{"n_layer": 10, "d_model": 256, "n_experts": 256, "experts_per_token": 4, "d_expert": 64, "d_shared_expert": 192, "activation": "swiglu", "moe_layers": [2, 3, 4, 5, 6, 7, 8, 9], "router_score": "softmax", "normalize_top_k": false, "routed_scale": 1.0, "balance_loss": 0.00298, "balance_bias": false, "router_z_loss": 0.0001, "router_bias": true, "n_groups": 4, "groups_per_token": 3, "init_std_router": 0.0334, "lr_router": 0.000852, "vocab_size": 9349, "norm": "rmsnorm", "norm_eps": 1e-06, "tie_embeddings": false, "optimizer": "soap_variant", "lr": 0.00449, "beta1": 0.95, "beta2": 0.99, "batch_tokens": 262144, "seq_len": 256, "train_tokens": 739000000, "steps": 2820, "dataset": "wikipedia_en"}
Below are experts of layer 6 (counted from 0) of a mixture-of-experts language model. Rows are named router (the router's row for the expert), down (a neuron's output weights, with its number) and show model dimensions 0-255. Each number is 50 + 15 x the weight over its row's rms, rounded and kept within 0 to 99.
After each expert's rows: a language model's description of what the expert responds to; "comes before" lists some tokens at least twice as common just after its tokens as in all text. This comes from a sample of Wikipedia text that the model never trained on. Tokens count by the router's weight.

# expert 29
router:53 66 48 60 51 50 22 47 84 37 55 57 49 37 69 39 23 64 58 32 50 47 36 61 49 42 57 58 19 50 43 46 18 64 71 52 49 45 32 70 61 02 70 50 67 58 43 47 62 30 23 71 22 53 56 37 66 48 31 51 35 29 54 56 23 45 29 00 31 45 58 45 61 41 35 34 51 62 48 58 47 62 56 35 39 46 37 63 51 18 45 48 55 55 55 38 64 62 54 34 44 58 54 41 68 40 49 65 54 51 66 78 48 44 61 59 45 45 35 68 58 52 55 50 62 59 58 43 22 64 62 33 41 48 15 60 48 47 20 54 64 60 49 31 23 36 61 65 40 60 33 70 34 74 74 29 48 30 46 45 12 53 37 62 49 10 30 43 51 52 48 36 57 48 34 70 78 66 58 36 71 57 48 32 27 46 63 55 60 54 71 28 53 36 40 51 36 53 29 36 36 18 40 67 68 52 46 58 46 77 71 31 42 43 50 52 31 41 12 45 48 40 39 49 45 45 50 54 32 38 42 36 76 63 69 63 70 48 80 72 45 41 56 32 26 44 49 36 37 72 54 51 62 61 60 56
down0:53 58 38 53 35 50 36 67 54 60 73 68 13 57 67 31 47 70 62 44 32 51 70 47 57 66 47 73 53 99 45 50 60 44 17 27 44 63 69 60 86 71 61 51 33 44 37 43 37 56 48 42 60 69 35 59 48 52 60 32 50 32 71 43 60 75 38 54 40 71 51 25 65 60 55 59 58 55 46 52 40 55 15 77 68 11 66 60 46 36 43 61 76 36 57 56 77 51 40 43 08 62 49 38 60 62 60 42 44 43 40 57 47 45 49 59 39 59 43 49 37 40 24 55 39 25 21 45 45 29 39 44 68 78 37 40 68 59 60 47 38 42 42 63 64 69 34 54 46 33 64 32 79 38 62 62 55 68 36 49 44 73 54 61 73 22 75 52 60 56 39 48 55 62 44 69 64 66 54 50 45 47 79 58 29 64 64 38 46 59 37 65 62 39 46 55 44 44 65 63 33 55 34 26 02 30 65 53 44 73 65 43 57 41 54 37 60 50 69 58 50 68 35 25 44 53 43 57 68 28 60 51 99 49 57 60 40 59 53 49 38 34 40 64 45 64 65 58 42 40 38 42 62 83 57 59
Description: Object-taking words. Verb endings -ing/-ating and prepositions like of, against, for that take an object, such as advocating, defending, violation of.
comes before: " the", " a", " his", " their", " its", " her"

# expert 24
router:71 48 52 45 61 56 61 40 36 61 47 41 64 32 59 51 18 59 48 42 43 59 35 47 32 55 63 32 50 77 55 84 24 56 58 31 60 24 39 71 74 42 47 55 41 59 40 40 38 50 37 50 52 62 21 55 78 47 56 54 40 35 48 70 51 43 41 36 18 49 50 45 52 47 79 35 53 77 58 35 55 72 77 56 46 53 63 69 55 36 28 56 47 55 62 19 46 51 60 25 48 62 56 54 81 34 41 64 39 67 81 68 25 58 67 63 56 45 27 87 57 51 68 43 52 60 77 44 57 62 26 59 47 43 24 36 81 44 41 52 46 65 48 63 32 57 26 55 43 68 37 60 46 40 61 44 33 41 77 33 28 70 55 57 61 50 26 68 58 52 27 69 63 51 46 68 82 51 59 43 46 39 76 27 37 46 35 41 07 54 44 51 52 38 54 52 28 43 44 35 40 35 57 76 74 56 65 56 49 48 58 45 70 59 51 46 37 45 40 75 59 20 48 47 69 43 55 63 72 38 48 40 75 53 72 51 71 56 86 62 60 57 62 26 31 60 60 56 22 60 56 78 75 47 47 83
down0:73 48 58 55 47 38 63 48 56 59 75 34 46 28 92 25 39 57 56 55 51 29 47 49 56 61 58 45 58 59 50 50 35 37 45 60 61 28 54 47 22 73 66 51 48 44 29 43 08 42 62 38 73 29 50 27 47 57 69 28 59 30 67 61 71 44 33 57 64 64 88 53 49 66 37 47 18 51 57 36 66 37 45 68 50 29 57 70 57 51 43 62 35 50 37 50 57 59 36 32 40 30 62 08 28 43 37 47 42 86 68 45 37 63 62 40 41 68 53 60 79 48 59 58 67 37 38 76 69 74 38 65 22 53 37 62 40 43 55 65 78 35 50 73 51 69 57 62 40 67 54 51 50 73 69 40 55 68 40 71 33 56 48 59 28 55 51 31 57 58 38 82 45 46 56 35 36 18 41 37 58 65 39 33 46 55 62 61 40 33 53 43 67 48 48 57 22 58 35 25 46 30 47 55 38 62 49 72 46 32 67 47 50 34 48 14 73 47 58 40 67 27 56 65 28 65 71 72 42 75 59 88 30 29 41 40 48 43 41 50 24 55 64 70 39 44 51 63 49 51 32 53 51 68 50 35
Description: Sports table cells. Cells in sports results tables, such as country codes ARG, GER, round labels R16, QF, and score numbers after pipes.
comes before: " |", "0", "1", ";", "2", "E"

# expert 10
router:52 59 84 43 62 45 29 37 66 39 80 64 63 28 47 86 35 42 29 42 37 43 35 42 33 40 57 34 19 52 44 58 28 39 39 53 58 38 33 72 65 47 42 85 67 35 29 56 73 47 26 59 49 76 29 48 61 39 55 55 47 56 13 60 44 43 49 28 22 29 57 48 64 32 48 39 41 70 58 42 29 90 45 57 44 64 37 83 70 39 39 77 61 49 67 46 53 50 67 54 38 63 60 43 82 35 38 44 71 72 44 82 53 54 44 36 33 44 33 47 45 40 41 35 68 48 69 53 48 45 38 46 55 47 37 48 48 56 24 52 41 71 64 42 47 46 20 83 43 53 35 45 39 40 88 48 35 57 80 33 39 69 13 58 55 39 51 58 63 52 44 45 53 60 60 44 78 39 42 28 70 71 54 60 40 18 40 67 43 43 59 44 70 45 37 54 60 64 59 33 39 48 65 44 53 59 70 52 16 56 51 43 77 41 38 59 41 45 26 49 53 44 47 38 52 14 58 64 47 40 42 53 61 43 51 67 51 53 63 72 34 25 48 60 52 40 67 55 20 76 37 50 65 57 44 65
down0:51 42 57 76 44 45 75 61 22 71 74 39 31 43 50 40 26 33 44 51 38 37 45 57 58 52 38 24 67 22 43 31 51 62 47 48 52 60 46 70 70 34 65 37 26 40 54 43 49 57 51 57 56 47 54 34 49 35 52 67 48 41 54 72 79 60 56 60 51 36 67 49 56 26 72 47 59 30 46 60 39 45 45 72 59 46 58 51 71 43 64 43 42 38 31 35 57 52 52 54 45 36 40 66 44 77 78 70 53 65 39 53 33 70 46 51 61 48 63 41 20 57 69 51 45 39 34 47 72 46 71 40 73 61 62 59 55 36 63 84 59 46 30 56 41 58 43 47 39 60 99 62 44 60 74 51 41 34 85 58 58 36 60 60 72 38 51 39 78 56 66 44 43 45 39 35 45 38 31 57 45 39 52 49 73 59 71 52 26 61 59 54 58 48 58 63 38 56 40 54 73 75 43 39 49 47 20 47 54 68 46 58 63 43 13 62 88 53 00 23 40 29 55 55 48 55 80 53 58 36 79 43 80 48 40 46 46 95 40 44 55 78 19 41 38 43 43 71 59 79 64 48 71 56 61 53
Description: Taxonomy and infobox fields. Word-final pieces of taxon names in classification lists (Arthropoda, Insecta, -idae, -optera), plus infobox labels like information, details, status.
comes before: "\n", "\n\n", ".\n", "==\n", "ia", "idae"

# expert 20
router:48 63 60 39 46 47 35 31 59 37 88 54 41 31 79 49 20 65 57 59 44 44 51 59 45 61 86 40 17 74 42 78 29 36 64 44 61 35 36 62 56 41 54 81 64 47 35 69 39 30 34 65 34 50 29 53 56 42 44 53 45 28 18 66 55 44 29 11 53 34 74 43 51 37 49 40 59 50 41 38 62 79 67 48 32 39 47 80 75 27 35 55 59 67 50 48 50 40 63 28 40 51 53 53 60 29 51 84 37 62 60 74 40 37 30 41 40 37 58 71 61 60 56 14 43 61 62 35 20 46 33 28 48 64 45 65 47 33 39 47 57 56 54 33 32 28 71 76 44 62 31 67 29 64 69 49 30 49 82 33 44 67 53 67 57 44 38 67 54 59 35 44 63 42 34 39 60 35 49 31 81 44 56 61 39 22 57 54 38 58 52 26 72 43 44 66 47 64 52 33 67 59 53 76 72 57 74 52 56 41 64 51 69 47 33 54 48 43 41 71 70 33 32 44 52 30 59 55 32 43 50 40 64 47 66 73 60 57 67 60 63 41 55 43 41 25 50 47 39 54 39 86 72 36 51 57
down1:47 87 66 39 54 42 55 45 64 25 54 39 63 51 45 37 47 47 34 18 43 36 39 58 13 60 55 65 41 53 52 41 60 58 52 56 53 46 55 40 63 79 36 55 33 54 45 41 67 46 34 57 45 54 71 50 54 46 49 37 56 50 41 51 22 77 62 41 54 71 42 31 55 37 30 89 37 52 57 72 50 24 35 61 58 53 51 50 51 24 33 39 36 69 53 60 30 35 64 51 67 49 66 41 43 62 62 54 62 51 67 43 63 67 43 41 61 77 50 93 57 37 41 55 26 73 65 29 55 43 34 52 60 52 81 44 38 47 68 43 34 48 90 61 77 27 53 45 56 39 64 62 47 63 64 60 52 50 50 36 57 56 75 79 72 61 54 49 54 41 43 60 14 42 38 48 37 22 73 66 73 53 64 43 23 40 57 91 43 40 48 24 59 60 18 48 34 51 63 30 57 43 61 51 55 49 59 32 20 37 68 26 49 48 15 74 48 37 46 46 46 43 40 53 55 39 67 42 37 22 77 79 72 73 64 44 77 59 48 48 47 60 37 37 76 49 41 61 54 39 47 55 60 44 33 13
Description: Surname endings. Final pieces of personal surnames, often foreign, in rosters, results and credits, such as -ović, -owski, -sson, Rodríguez, Goodwin.
comes before: " |", ",", " (", "\n", " –", ";"

# expert 35
router:61 50 51 30 61 48 45 26 78 57 43 60 27 54 84 74 50 64 76 37 29 32 59 61 28 70 62 38 42 56 40 86 41 72 50 31 72 44 34 54 63 46 48 87 61 56 29 69 67 44 37 55 44 55 42 39 75 50 64 52 45 39 44 62 46 50 44 12 20 37 54 27 64 34 39 56 52 60 32 44 72 86 67 68 50 37 18 74 68 46 28 58 54 52 56 28 49 45 65 31 29 49 79 41 73 27 48 57 73 73 42 77 48 12 52 49 30 39 54 36 43 59 66 46 47 54 59 16 54 45 37 44 63 53 63 63 62 39 42 70 51 58 48 32 44 63 45 63 39 56 60 44 36 69 50 32 20 46 69 26 35 51 43 41 47 31 55 66 48 55 42 45 63 50 55 52 60 44 55 27 64 69 55 45 47 37 59 49 47 52 74 54 74 47 64 79 46 65 36 45 44 43 45 59 73 39 54 64 50 63 55 44 99 33 50 57 46 36 22 69 37 43 12 62 43 46 82 57 58 38 53 43 54 53 65 65 76 50 66 61 58 30 51 37 45 39 45 31 52 57 37 52 69 26 39 60
down0:61 68 30 88 52 40 28 21 57 62 65 54 62 49 73 52 31 58 45 36 64 50 48 66 51 47 62 74 66 36 50 68 30 55 57 69 68 72 37 74 33 49 51 43 17 70 51 49 50 31 48 49 53 57 85 32 55 23 50 48 65 80 51 46 56 55 40 27 57 66 51 70 25 16 38 44 58 61 35 57 46 44 32 66 37 49 58 33 40 51 53 60 35 37 54 18 52 48 64 17 33 49 29 70 08 45 35 25 58 38 44 46 23 41 63 47 39 50 42 22 60 45 58 48 52 21 46 24 53 23 35 65 52 46 44 34 57 47 34 74 63 52 48 65 54 42 54 61 73 58 65 37 37 33 44 34 32 71 42 35 51 51 49 52 62 68 64 32 54 38 64 67 71 43 49 75 47 79 64 52 47 77 42 44 47 54 61 49 51 40 21 65 73 43 51 71 41 53 48 69 86 56 50 73 37 20 51 44 39 29 77 55 73 57 56 45 51 43 38 44 28 35 14 37 52 66 83 46 31 62 23 49 37 41 51 33 62 49 57 45 42 44 36 42 76 31 68 49 39 65 56 59 58 48 41 39
Description: Title and caption endings. Tokens ending headings, captions and lead lines in biographies: closing parentheses after left/right, years, American, footballer, politician.
comes before: "\n\n", " is", " (", " was", " =\n\n", "\n"

# expert 31
router:61 46 75 61 51 27 44 42 56 47 64 63 47 45 48 43 21 43 37 45 20 47 62 82 44 42 56 50 32 44 52 60 40 59 53 23 30 38 49 57 76 20 53 78 51 69 25 57 37 46 44 49 39 69 22 49 57 56 48 43 38 30 49 70 71 43 55 25 39 34 55 47 54 45 66 54 63 59 28 36 61 61 56 45 56 63 60 60 76 36 50 48 36 62 44 24 63 43 68 20 31 69 87 19 68 43 54 66 84 56 43 94 42 70 80 56 45 47 53 69 45 55 52 27 54 59 56 29 33 26 53 23 33 52 33 54 73 36 34 61 71 50 57 38 50 34 33 56 41 65 54 38 32 45 46 27 39 54 62 40 52 53 43 57 47 39 20 44 36 78 34 45 64 42 40 59 75 49 42 41 80 69 40 30 38 35 51 61 30 65 67 35 61 33 34 66 54 57 42 58 42 56 63 46 37 53 73 52 25 31 47 53 62 41 25 52 55 36 17 42 52 34 18 60 50 47 27 30 62 46 30 32 71 54 93 55 48 80 62 46 70 36 49 33 33 34 50 60 39 68 49 49 41 58 46 66
down0:22 57 45 83 49 49 54 49 67 63 58 71 65 24 44 56 53 27 49 49 66 67 79 53 59 58 72 68 44 74 44 40 64 65 48 48 49 63 40 64 47 61 08 63 67 57 46 47 31 64 46 69 15 70 61 46 64 38 56 50 27 58 31 25 37 43 32 44 54 38 71 55 33 36 49 50 46 41 20 52 56 61 49 59 47 33 28 51 37 72 37 37 85 78 77 57 19 37 62 52 34 46 58 22 73 39 59 35 58 53 77 40 74 62 40 27 69 34 53 67 42 52 58 78 53 56 73 52 29 45 87 37 48 53 53 50 38 27 55 30 41 61 75 71 51 34 42 70 48 40 28 41 58 66 69 53 37 43 60 18 50 62 86 33 68 59 54 61 34 44 55 62 49 63 52 55 36 53 22 64 41 64 42 40 45 62 66 64 60 62 55 68 80 43 49 48 40 76 65 63 50 33 50 48 26 43 40 44 23 62 31 80 41 57 38 37 74 58 39 46 60 60 55 40 43 62 44 49 63 37 25 23 65 57 45 63 61 50 59 36 54 57 47 51 36 74 40 43 30 55 45 47 55 56 08 46
Description: Countries and table locations. Country and place names after of or in, such as Spain, Portugal, Croatia, plus table cells like Location, coordinates, and ministry names.
comes before: " ", ",", " and", "-", " (", " in"